Weights of a small mixture-of-experts language model, trained from scratch on English Wikipedia.
Size: vocabulary 8192, 32.7M parameters.
Experts: 128 experts in each of 10 layers, 32 SwiGLU neurons an expert, 6 picks a token, a softmax router, a shared expert of 192 neurons.
Below are experts of layer 4 (counted from 0) of a mixture-of-experts language model. Rows are named gate (a neuron's input weights, with its number), up (a neuron's input weights, with its number), down (a neuron's output weights, with its number) and show model dimensions 0-223. Each number is 128 + 24 x the weight over its row's rms, rounded and kept within 0 to 255. Numbers have three digits each.
Before each expert's rows: "comes before" lists some tokens at least twice as common just after its tokens as in all text. This comes from a sample of Wikipedia text that the model never trained on. Tokens count by the router's weight.

# expert 65
comes before: "\n", ")", " |", "°", "–", " ("
gate0:126173129083127168127131131110104165087100164131147160132127144119144151100128180084126132135128096098163172128124104110120097139121138134095126148154132097086089134134118103102125109123153111146168130172121153156124126150130152154120106126129155114174141106164125142119113118108166140102102109128108159141130161131143161098161122102115126142127127146146113086075144123113128180131106112112166139171147155176167120085149155126131162123162146117140115101116140122127155129141132162171096181099103101091085136125091143140114150132159106110132114134104110136141138134137152152145143156163069141141166160108116133140157151155106102052120135114109117105108134170131101122128133
up0:106154131097129121176150123135102130115156134117157120060069138088129138160137149172107137113115175171078096126182126114186101115131137096138101132082142128140137135117108129181152131132108145124118127121125137148129116126118086120109140116122130109110136143070190155136100133158116124126124159108125130094121123066152150130086110099139095124111154120138101134125133092120097137149111134165102098145170127093113135121163118097136142112109121117151118129143113142141142115149106155152124104100169162156152133123129107112123125152088097153145106155103103139172145132145101150132098080112203138106108144131112101109141143090138135097145130106079138110129116129138125142120177
down0:134120174175118113155139104132141191068139143143161103117122103126147086128121093145094141130148139127150150117116117122151152113137156123121131164116177122162106119145099111136159138106119113095162139163143174139111092136095125161115156103135115194148105126107130103160084130108134112108131159146142151117144116138157155102152142161106097124114152161178125150139139157101145128148135130088144141119137108157153110136174115149104122129081116162133118162122122099173180129111113149171145172120101110115070130133123120110131152137108144101121109082136116143089130107128166121127123082155132137130149133153131177124158114121115118100094115193131110104110118112115121158081137
gate1:064144165113141080130155123175122151127120106178120119099109143108137144124136170103162115103149165166140092106134144137115119110152124157125085118103121168071151149172137093093125082151125137163106111130164136149152084138129126144126138124119132118130115092123071089149107142106156106125163106116188126174164176147130162079130125142130126128154113131166124151130081176128100125151149068170109132133103135127126172103138127146109099120141133143108134171087113142132103111135118150125154073178136142092120133107117103139126120108138156125133151147093099104121139113147124132132140083109127153128186103131139105142130133131125114141143140125104138116108116132155133117143140
up1:102084133157118131148135104118121143190127149126139178119113148152149130118133156136126116099146181179119128101135122125116097136129145091131085142135141152123147136114115146095119150158132164138092139096131100141157057128173141126112173161153123169143116113128124137115121131135178129099122125086132170120159114144106170144090092133097122122118112109089130138113126114175152134144129103156135161158126089163123136093152098125133112116161172109094141136127161148197101126133106126205131105131105131141138115119141105135119126131157145121132143182130104093138150119123090121144136069154117150148150104135139145129115165123131098122081151098122125134090101166120100146156116
down1:143173177138168129136108127137114157134125090126134131162146159124112134137106115126168139135157160112103100131153134120168112110106130117113127103109120131102169153135180144149135128143095130151128141115131148168127133116118116110122105138153098081127110096166118134128106149101166164126157102136147115111076105134119117143136129120153096158164150102138121117162108120117166073162127148149131145096117166112082164144116116127117114136151124153103122114120154119129127121119088112063145170108089157123130158155177078138148132100152137141087128089124124115152139131187178133125123141088133108139119129109160089157111103134156157124176125121151110093119126123127188058162136

# expert 99
comes before: "s", "t", "n", "e", "a", "y"
gate0:119119166150080120141130148124136127124148071140125126155152162140107112136123190115148139142121139110159127123167126150133177143153134107146112134174124148062125176105119124145102127141126113137109150110135128144103149112089140137121105128128141124146110130110141123138119137128134105156090128107146148133138100135124147173139137124110150155126098160099141095141148125145088136137107150116142119134124102163157123117151142093107125169162166092114138137056159128156166151118155116122160107128074149142140117147169078131142176132091098154131111115120121172146107135121150118120089155096161129093112116108112149134130115169087206181119181106099133117152159166149145117124155
up0:103097133144097114136101116164119125140136159097110123078114132104130153130125145141159179119150081108123133115123188100151146121151125119100171157099119116136066131144127134112120116155126141157125124155094167148120077090137110153159144101126128107142151106081088119108121158134115138122180140086124147118156145149154108121149102154155163128121137134127121114079156141103108082126152112085156165133110173107094131123118160126117143091106147132105129099111107098156104149090125160121098130090129125113127126107150126132114128088132119141142133153129149139150147140121104114150133156133093115087097143138158078097133176179161152097112080123130170126108122126128093096173156
down0:125113147106108115110125144096131147126107104131098155135081141081128124180148151148128122073124088110116119137150119107154143118148115131159115085130136111128112107052124152127167168121113138113142093151114135158126203159096116081121117113114107129138128126175114132101143112062182099113126142158155088086076113125161131134121112137118124127095129150131105109108129139107143135157124083157114141138094109207108105141068134132150130167145165101090110126123096133114133137137121135105128145133119098145119128157129111115130098129165140133149083113127126136111134131152119127116144139156138129125103127158137127075155121079136090126141154136127118151124118106103160147073153
gate1:150097130100147095174152158139166145112118114117116103147093140107107084155176152115118145124124115143124139137104134151149075127163169135099186108131126129098111134137136155096162114097102132130137081128139147110103103101116104095108091147176130149119186102189149183153120143147163145149162123115118116126130102128119116136144123124110069114153159116122088131142059138106156107127142098108132131105102121109144113127152151108124110113096109107116098146143089130111131148106167090151158126142119087160084104106117126100136126132125111125113147087092151145148155173189104160135128092135114126172131122094112130087135149141113113118118138120128127133113151132110092114110119
up1:153128126100096083160169097138125128109186121125126148105125122135154138122108135111138081141121151118114140171135147131126123119144109147159120134103159100130092162110121153070136087148124077137140094110146140156111144118110142123117145138117146147091145084153150100152166176151141128148138085115171147130120111120120129148107125131136094141147108129121134143126119136158162130155139108136158138110107113116105087100154135127141082065124133124143116124115154083116127087104160175183121122141113084139138100059125146096147107148100124127119158136116116125151202148125115149143155084099143168110138101151083137104161123171112126133160126142140101088129110143105096117101099
down1:142117161145184090149147133188140128170128083141133086126121113089109068135169131081117163086117167145128149059162111146116120116150139143130142121136101155169158109129129106134149088126138127095161135091110110140122121122135065108141163167089132128131138136120128193184136158147147160146172131132095126130174149104096128125132156108136131103126142110160095141161127152124139127108139141140164162112114154115126127132146171131116126115117128153139115145125091147140149140121145102134121116159134117108127120111132103087130104109150085185168119133156138092121117192129125157161116140118112160100120155129131115140116161149104136163136135129103143138083152126143123107123122

# expert 8
comes before: ",", ".", " |", ")", "°", " –"
gate0:105153115122118154154088139133066122159115165151135141158117128144106121133080138165091112179107121125144141141104124132132089120118113102127160114126156110108073098109125107093105132154112142107129162159137079101105152158112085131112120144138055115110140126123095140142114183090124139136109142142135121124193098088053143119103140153159142130134130114150137124138135126096095135117095122133120139104121099114118129171133164121129142120128078102110139156120117156142142174134101115105160088133099083116164144123091110099092114124122109128110108141121134130100108119114153113170118128137127135162093159140096104142110100101131136139098106104094106120096114095161101133177137
up0:118123146133056114126148131113141120173131160142197148139142160124101130102136135170110118104202122071132175119101149105151081105148127111133158116132130117156119055105121159098141128152132128114124111130111124106123166139118124125129147131128126081104134128106099128115157161157127143145088167130114111106151122071144094095101095119131107138142091131143087125131112141108122126106125097129174107115117064072140143129150152089133148136135125073130119181119083098166140124148146113115126094128124119131114105132092117077129126131132149108126135079119124126140114153112122142141114118135145093128127136138147142128101141112152112172123144091161130140127121114129116126183170
down0:124099082133123128074101117104098127159129124142128118142124107114134102125145158087106156145161141115154165118116101127131115105156135136104129126118111076145174131166134096115119126163145117160174120134141091117114156116074096128161172143111087118068108158136139116144181114166133118102148071161122145148132162086094132134152170147123195124172136108166106117124161111128141112132118174124152117137142113120108122129123152104150137114137162135140161122081119168101156135086143094130125147115167112112157134144059122133155134121124114128146119143146090111166111102117159126134121099131114130129124154082134170129126161091108064147116151121127116117105140136125134126128121
gate1:138140143125075130113122165122121140070093112147109154129122122152106150129146092165142125199138134145166172081123136088140101077103099090117179118173170135126167110140149139108142135154120154143159149101154135130137159147072089098128148155116162091139117092139119113133133152146152153097166099113117100095113118123128114134103124137102088117161103108124105119118112101141113150079153107107158120150114102106112151153129141120115134129083159113127126150100112105113139125125116132149151136144117144142087153161154146090100123086072143166123156138142134111093144164133119132126098129124110156094110130085110119129122115168132124132062121127149130125119120152132153098093109
up1:145149150071119129124115116103105132119164128090163117111135106120116097111116084133143114105136096104149125138176129121148166123164109149120125111144128096139096079116137099155122141117092068144144138139134127138110152114154161182139147140125133137168159117127115142193126118115087191127094112149145092121155083149132096103147140141123049133123143095130120088077122154110141121169124118146128108125143098114138141154123162135137162139158119142134109119138156183108090133114175154085113124142150112120131117128124143148123135144117145109107118110139143137127159172129117137167125114140150134088130087137139075139114122169111131125115173116095134148134085151199115119137136
down1:126101126109137118152103117089127101121106087110111125169155122159134131114116169115116121127140153110136128157106154123115077157133160144123091125118106131140109202184151165074130094147177092136131144120140093142167155113134138092150160133150154141137119148073145146168099141135119129105105120115114141151120124138113175143112130105135107122086120132124153131097159107126130136080098145127121118151133123103123085064134101147105113165130122122118109121130138136138134108103130161111139110108136137153112138154148105131111145163162098127098137160178136186126081113109123125142112180120157127141162154177094093149105144086111129127114124159122145156148152121098107127173073

# expert 47
comes before: "er", "s", "ed", "y", "ing", "e"
gate0:092143081109117122117113083108135134128109126089130127149119116138137163124094109146135118114133122091121103138134099126149148135133160137127145147105078067157145164124105157098134206106101157133114137119158144097098088148102168137147112142154120147145086142142129100081133137102079114108129111092095143118136157159153137131134113154139113115136112111144175127113128135154107080089108124104139126101129146173120158158148124149097179130165119125139116102150113132131160172100127108147113090200128115076113108131157114122102114130132085118151182140118092065096143102094124136142130110143133169102152141157163142141129144140163136130150119121146114162143134108120141116132146
up0:169143123172144125150149103116114113120137129090166143138144133140129179127125148142121125067105137148130105141105125099128148098096162145146093077145127143134134163173121122142132160137116119132127141135174109124090110150116088167102116127119101137149110116085109109113151114154138111115081197099102129146110182108144105190117156126116133112144087143192121099148136141121144103130116085102115120117094125149130080123145123154115134116107111095157134098117111157158115111115145086113129154112137143162127130140158118120101090123137107095106120141120116124117102107131131113097128134131115182113145140135073159087129121159088070144093086162123101142134150111088112110100105
down0:091127132122126135171125169135096151137141136126149145141152148105117127166123137092155115148125130100131131117125107121110136094147121141122156097123113114168121124169182125138132154132131085064144096087116118143102112128135111091161140131124090132112131130154133097103053129118133128103150132083150120130140136134146149111135103148106105134168177106155148151128146157162053147148131114135172150128135133131091133079139120098151168129137183178112087126112166131140111140132101126109155097134085136130110114144094137134140122111138170101143105087088104090144125180154108149138140100131112077110126120135134125116117109146137114121151119119163097128140104075190127139087131
gate1:101128119089170116123131147119137125091152117132160107105148082149104114134125126155148096144127130120103132140090103145084108137131152126104153134123191081114101077109101124157114115100164138125120105113115181151176141180138132083167107133121095136134126110114092141089104159109138115103154145117145103125129099120153151081143120126107149147147161097124138148094139137117143102123118109105106153144111127113122133130127132126166154170138093131146130096151157096095134175167115134106093122176116149138146143166139123087105112112152121153149138133115141160141121168131115161083125113143085096131116146071159140161103126098072154079121127118141131105091146104123157085117130
up1:144128133149126154132164105132095101130120134147081111159088128135136133101147163093108121124113131149089079115105082132126157148104155135157108088130117165125124098159112051112118132153108156113105108152133123167117083120135121135123136122137162122122101129139148125140151097082095137082104116120132125164087148124068121160101146130116127148147133110127119200153139128106107119114106136099127094146127161100078136080118135106127136126173144107105145152127114178143141116116138122115153106132116140108157147148119166148206109121112121122140129154127111135105131101133122133102119133189136124194149141123111141149127115135085093119130176111099132124102137151137189137102132
down1:122115096152169113139112093121177121135144113124147102098138183137159089164133144142092106113111160114146110117130130063146091128106101126119154128121133117140139149130087164148122132143107103130150153146139088118109152117162107135112098117093106128119119111158157132119150164110136115150114142125145061079109140125135111160151165139086142174118153162058149090103170122149118134111114137130115128101135123139123140091157122122114115156149147129110140097154115105122161113116134150151106135116105166112108078139138167145131135140174144142115088151136142099092092102116208112145094155084152131134101106167100121116115125124123132183112132091143154093115106126122145129135144

# expert 80
comes before: ",", " of", ".", "s", " and", " in"
gate0:139139139141090114163121150172133117121103120138114128160127126176140137083145137143121161156115115144148150131140181080120099136083159155125119122060111138126122147139120161142153141118106121157149125143139151107091109129132155098148150119099116144109136118126125114093111172157077150114116110135123129112110122140102119111102170115154092156188145149121104091096130134142127114108162096113144130164173115106132151127127142146131142110110134171111145138114099126162125137170113133131122123112155105077146134114129153144138074160142132133155146114190135109119145158166113113120154110091075195113098160082131153145141125111156114143078144151112117141071149140169128125095138
up0:154087127117123124124127131160101136123136110099156147119098097113131094134110134137151117125138150110113092169132098119103106087114130095120131178093080148108126131111111160140122105105080126126132117072150134098086124126145150097105153109112094114148123124126120165137095163168135133109144151149101145125141119159129097105126151159130143160140106117132109130122123093082108105146085062078108118150099137113129160114146110195138116101118104143096099083095074133096139172136119105143120116134139141095155177130177094136146111126117144117148093116163120087122148189171145176135144139113098155137107115129141149125146101124143148113121105121136097156094154144152142152108132
down0:118111123110096111121209111157123149123179128102180143109122136142112130134133152092121130087127113128078130109116095192132148090110076089169144099134131118159131092113114116132124114164162140166165089114113113130120150158141148135163150114111175141090112093121149130127130143125150135137129101152146134134096138090110119137127101173142159145105101095134109121154108142149096110146155159118078111090135145148099123113132163104091123116099152148108079114156123109132104096091164120143158127129123124122143128129104154148124119098116142160086128161101165097103118191119090136134169113122115123119151152128134141110142099115125112119177150152130129154166106114113168109126110
gate1:110092106125094116101154141126161126149147155084158105161137128163111156141128135115115176118143106085114102107129112131111108147139169105142092073155119110117131118132149118157135106161152141118151143111152159137139197194087066163120115123108141117107112134126098142103179114133155127165106131162172062114125128105134091112133107116114114089118146109143146127103150109151074133118094134100130097093168142092157157149106174117144123146122096120154136133166122113124124152126107102116149114139137087145111153132094096092089148153129152099097143125138104137095080126116102140139121124126128072123093132158123096144127102104139163141145156123143127118118132101113141121131135
up1:121125115097134101097131128110101161104128134056113075119099141119142121139155101083116139129109118154164095108141142115139126125143131144178127108131113111086105097154138057135171122114128086159147115114136152131100122117117108161095119098099143153155171177122142119154184094140165116116162114132149132152164112160124144108129157096153127134093110120131098117123153153104078158136117137114105103128143155156141101140111147138163134129105131114081158113115113112152123161111097138181122135113159137146109121154102097103132095100129135154132097084128159125118100128177134115164148119126135113102129144160120107116123112112115156083144114118098149051117157147126170123133104
down1:086188131163134103164092130142130122184095114124083130119130120129126111102135143122094157128155144116136120100152137115150122111109114130149101115148137154121126139143105085106088145102124118155088157134145103086184157139154158076114104136114105157133129116136141141118143150118110133087109124113125139147147152109106085096148172149149149123151139074128092142135160113144129115106107150120110146067133161153114136114166168113115117092125128132159175159163130129157184126185132101144116132115142136123132135144142121113131110133169131118186137122138110174173138129083135150156102110134122130103143131096190123128156153148122099086118149105116135139113176138112095150153106

# expert 21
comes before: ",", " of", ".", " in", "s", " and"
gate0:174124158095134144092120148175097136135121103073156126159143139162148173146154151123114154172149164149093171127145137152099146141145176143132140147146099115167165176163155148113126113149155105130111129088137149130130189137099118096144118139146149092150117149100106135128116105099166097101150116140095116119156135145177151132081147117092098152141080148121182166111125106075107124107101127158109114123129106166158152150146136120092129138106059156122122117133138162125113146090125111108147101155118148146136130194140118148132138143109129125144133158134119121128099137099149127156160153153160117130141114139148103111131111128126129121112096144131121112155105110104169136160126
up0:170133145100116148125125149178124125120115118119106167116166143109143139139124136144124140136136135121132127123146130146122152105169123181133137166145126137137130156153136147147167126123155156127172154147184124153127131108143158161142087083140119127153122160119096155126118140117139129133169146157138127157138123183141155076127129127112102077141129122090144136080133122101074082129055104138103132136134123157141190146164109153088160118120128128146167147128156118115108123143145127127135118129155112112073131182106075173153115151114114130154119129100137131119056116093113154114160126113148103131100157148131146110121136157138139072129122138102185151135123141159118153157127
down0:141127108171129140171126144143143132129151136179125136119104136150108119154161121103153142124139154131158125120131093110096090130138128142099157171103144108113145140124152079143135152167121150121166146115108138099130157122138155110079092124115078182078130148116141101100113142151145157110141111117143077140109150097099122140156137194101149098159131110111112121056125165103094149063139095097100143141124144102126130105154120123150128144160125159175108096133075148114099151131086168137113113144123159143107146109113091086131138133155116129129098119085121101115137155152131097119109072105091133125132113124097113104122145127128100114152118136147111110124140114125126182124120
gate1:131151103118131163120137118093119120148112155111121164116145105091112150129142129142131088145059145117121137117108123127133111086148133109148157147176130123133086093131142153139101119148122139141146128164087120162118129138140105152131084084114140142141119149166168141105113137138137125100156165145133113097079131141151157164145198090144160125149144090072121108161084142147139111139112108117149089131165134089086149148152162113114159134146124119139072101109141129096138164136103141156114122156160131100147082143141110132126123108156147102145120109131118108129087115110109190097086123123166137102094132083150133142120107152106109116160090120119144128131085138157096101102121
up1:141121112154090128122105146154134108132148136183126132119125112127156126143091114087087137130189129146136104142154140096151141146091175140133093142127149126111176105146106135111079148077122147092118132081155142111136100131165143117130167186091107106087103124135162125110110119127127132138112132122133108095124116117100118083178105148145130172131115111162128111139122079084110140126136142112131132092098093133155155110116127118135134124098146113115138100085116087174138111094149120104130107112138121181117131157111178135113142139125149142140128103120127152156153156106129120142146118145135136130112149184133132173163111057110121157155172135071137159143132095143155155131112
down1:130139136115115161098158125121132122116134121114138154119111122119100106124167105117105143156140157112128136160109071142147153140143112117115157080117182135114146153165107136085134111114122106110142138118131077103085104128166145110110176140128128143119083106100156110130110147106127124076106065119144181108097195134109138143121093122130130140108129170132171104153128146138126143096123136090130091187131110139153157141141101107099144143147113106167143154113113120156128091126141145111223135116146152122086115129092096154121110137135167134142118125127140143150144156103145111095122166107135097134124083169122126086125116158148102116146115146072132124127102133107125153115125

# expert 55
comes before: " of", " a", ":", " well", " to", " part"
gate0:126102168103115123159158144125149144114119081101158081128107185156128165120123108181145069147123111170097118125125135135119087121119086149133120143120094122123140101170147161164181094103127146187115129116154138135116136101111136110128088121100144112094142156135115146111149167135148117097117107130150111153141137136180120110172181140111125176118149166125092112114127121146121113145089142108100127152112131147168141146153132130089101169127139138115136087125100153110141153119142132091135081092134110128100082166117118129137140183143143076088129139104080134154116095143125132114147132097145080131119116136136106145137124133095105134155126111108145162125118151096147115122116
up0:163085080054117173132123145130102121141152144105153125142151120105123171147125140143076109119173133142127119158113129171140119138089112167144093116129133154126137137156153130108148125191154155138087142123158129174121110129118162135141154114100150162149166117109130102144140140132129136110097133092095170137110102151113136181137155135114147134126124119113148118153167119088120144162123147123146156149144155134131148132096132165143179149112110127138105112123108139138164147074157145105114127098094116123131065125117164089137111109124127108126116164118160137106121136152090151137107126118149165116131104128091146142167105127101166087138083099088097117130146120129145072156118
down0:111175104146140136131146146109126112134094126145083128148107097136085173144171109111168145114120133140166102114129132095103089125087114129142133096126160163159111108116147127177106088138100126095108154125183113117139128101106157106083134116143126117114124104183134111142100117135147131112135183120137145142165120157138080135117105117128101081124148135156190120116108104113103137135151193133153144092104149093103111161141111170156125176143154126075144103081185100172121172119137153134107111162114139167124128141128126114136116126149157105136143124100128129126121136132139143135105147162107113149132131147133149098082116164161127153128151166132128140093090125131135147130116
gate1:125089099138199151134078123156122091131127125124142115111165147143145155114115121160151128159158137109094122118141121116101144163131131122131124103092145131155073115174131091124116100141154104147124127102145149107152140103089096106127142154121145128128108177131125110095115119167148108137114184149091126101040080182144124104118148140125140158124141133116120125124123129135157120138125178140091151122129172117190129172146120141138106072118155134133148127111108141068123137137136149166070149122096122111169105095123131149089128110137164109147124154137122148087159152121103124143122116134103142121164087112121113128143123126116112109095112140144080132158113133122155147121113
up1:117127118134103134130137118160141164088130121128134118157126076144150113173140105085135129161083122166100096071152116110133145080146107154148128096161154135158159126126160151115182096151130143095093110111192127129144083141167099143131092117160112101083096098142138092135054156116112142120115127113123106129150155134163143135086150157119145123094105122080161124104142134093157150142108155171132155121132145128134086167149115110115111112128135145124138167152113120146105167137124168181129127132139125139130107133122129139137104134131121133137122125125149116106099115113175118077132134155164101169110109143121141183138132115090118104130150115113171115133105135123127087120144
down1:105121142125088147119123118088105153136151177131144116126081138135122093128132151113157166069106135167148127119115134175157163144139129133137115107116122142127116127152129090127132133113143156129093127103127168138120151110151134144193101135104130142108115103121114147113141122129137097103145109107117123152131106109186112120142147132135131163133165144097108211170148137130100127142131114036134151131113113106114132085093110172108118110095105129138129111149121057142153120100120108139145103133123114111138149119127106147107098113138119074107086101109146109195118118144175131151160144119148104145102141118155111076155148157139123133153096124108172098135109119144129145151142

# expert 38
comes before: "y", "s", "ed", "ion", "ies", "ing"
gate0:095174115124131137095165106118140152115137120153102140139168095114135139117105123110093147130128145127120092161146116130140106110145131147113110155128123122149135117138142078166136134171126120072108119090151138131139100138107155090125149152160151131115112135134155130158131182122146116099131159125119149120133097134125181126120157122103094108130104132157076157069098142093146180135093120140094100090084156166128099158168117105136134097127070108163113105139119151133104149121142161147108085118161138114166129150125097153150157130119153091112182107133092140093083112113083095104137129178120152132118095104141103137150132132145144119141105108091141114148130101128156111084148
up0:086147181164141123134144140126181138132194126150144133131100064145124178116115144122098083161113107115114176135136124119093110108139137078128088124131169134153110119134105090148160121139139116070121122138111098132122124128126134103166123120151134128100140161092125161105097111139169147119126136137132112154120115134099158091164108127084129138119109113123121111152109127134108169148109132140161162121121088120156111122173116133132121137119121105153173094149146162127158138164104137108168120127090123104171123123112098106104134125061113143117130084173109135141139141104105142134141101109137130094132122115077169141080112115135135123120158100145117137091135069146145094137157
down0:174108105073104092112112112136122148120148111102096097135132087126141116164128124132168109122109105104129158168098153133138127154098138100129107133154127117088124130103091162134139122093123139156112143142131106131165111135143162121112095132144101176175131104125092113134156161115128131114165147129065162142125159136108157146121121173126162128113133131158114119110117108097142147147099104118136154173094111147119109165102103166140137142112146128139155128112105113110075127121156176103123115144151127170103123120127119150133157097110136090150141135124131199148182095107082131130121140143110092191163136129096145108123107108091166111097177133085138115134137141096115103128150
gate1:165114134157134156096124147225126116135129115145154137115092130104114098151106081168132092148129150120114140142098134154083109122141112143116142138130158131083142125110161129092169105111131177163112134135149149110155121132086098097149121124134144135122160150147140139097124087133112117123096109162098141135106168112173137155151122147144114157186079116113144140133128129106132173125150151162128115117099125122165135115100112151121119142069162094104131118137089161105117117133111104096149159151132096166171098150140141095131141141141147141142148080145102130160141126160131108157120120110117106116135145066092138100082123145137122155120139113117095149153108157091128117149146
up1:134111105153105119147116087109141123121167138080117113122120145134116139088092129113120142140128064136149110136135138126148166151087105105126144070103171109117131114133134136092098127158144091131154137117127097117126156120166117125088163124129152145175146091125103123094131119095127129096155104136129075143129118128082155111104132169125114088088155169077124147129123171130100116154133128098123139115168083126151127104135128131098152134126123134113127138147174105152115153128161118140100162119112129122109130120153137146106119131128089128123127156166168132109146110094116145079130127149138143121164082127134159129141162152086117131114174147145133158110073075134050140158151
down1:128164109122145174121116093100161098131139145137131143133166081120150118103157119123144121126121167151068127111173153110086150188136136139159121187139130120091129104128110088196124098150137118141109130139122124110148101150145088165140116159139105112146159130107120144156111143176161151148107122136141189152113125125176162147135114115129081117136135100092127130128113145135132115135105137133127152120132142154171127113151110124088089118123076086126155108117168122139122165159070145146129184118123097129172109111156118118087117119158151149084139116155105108148137127103136118140129092144104099138137150134160108157139123160155122169158150137143134133125131118139166092137108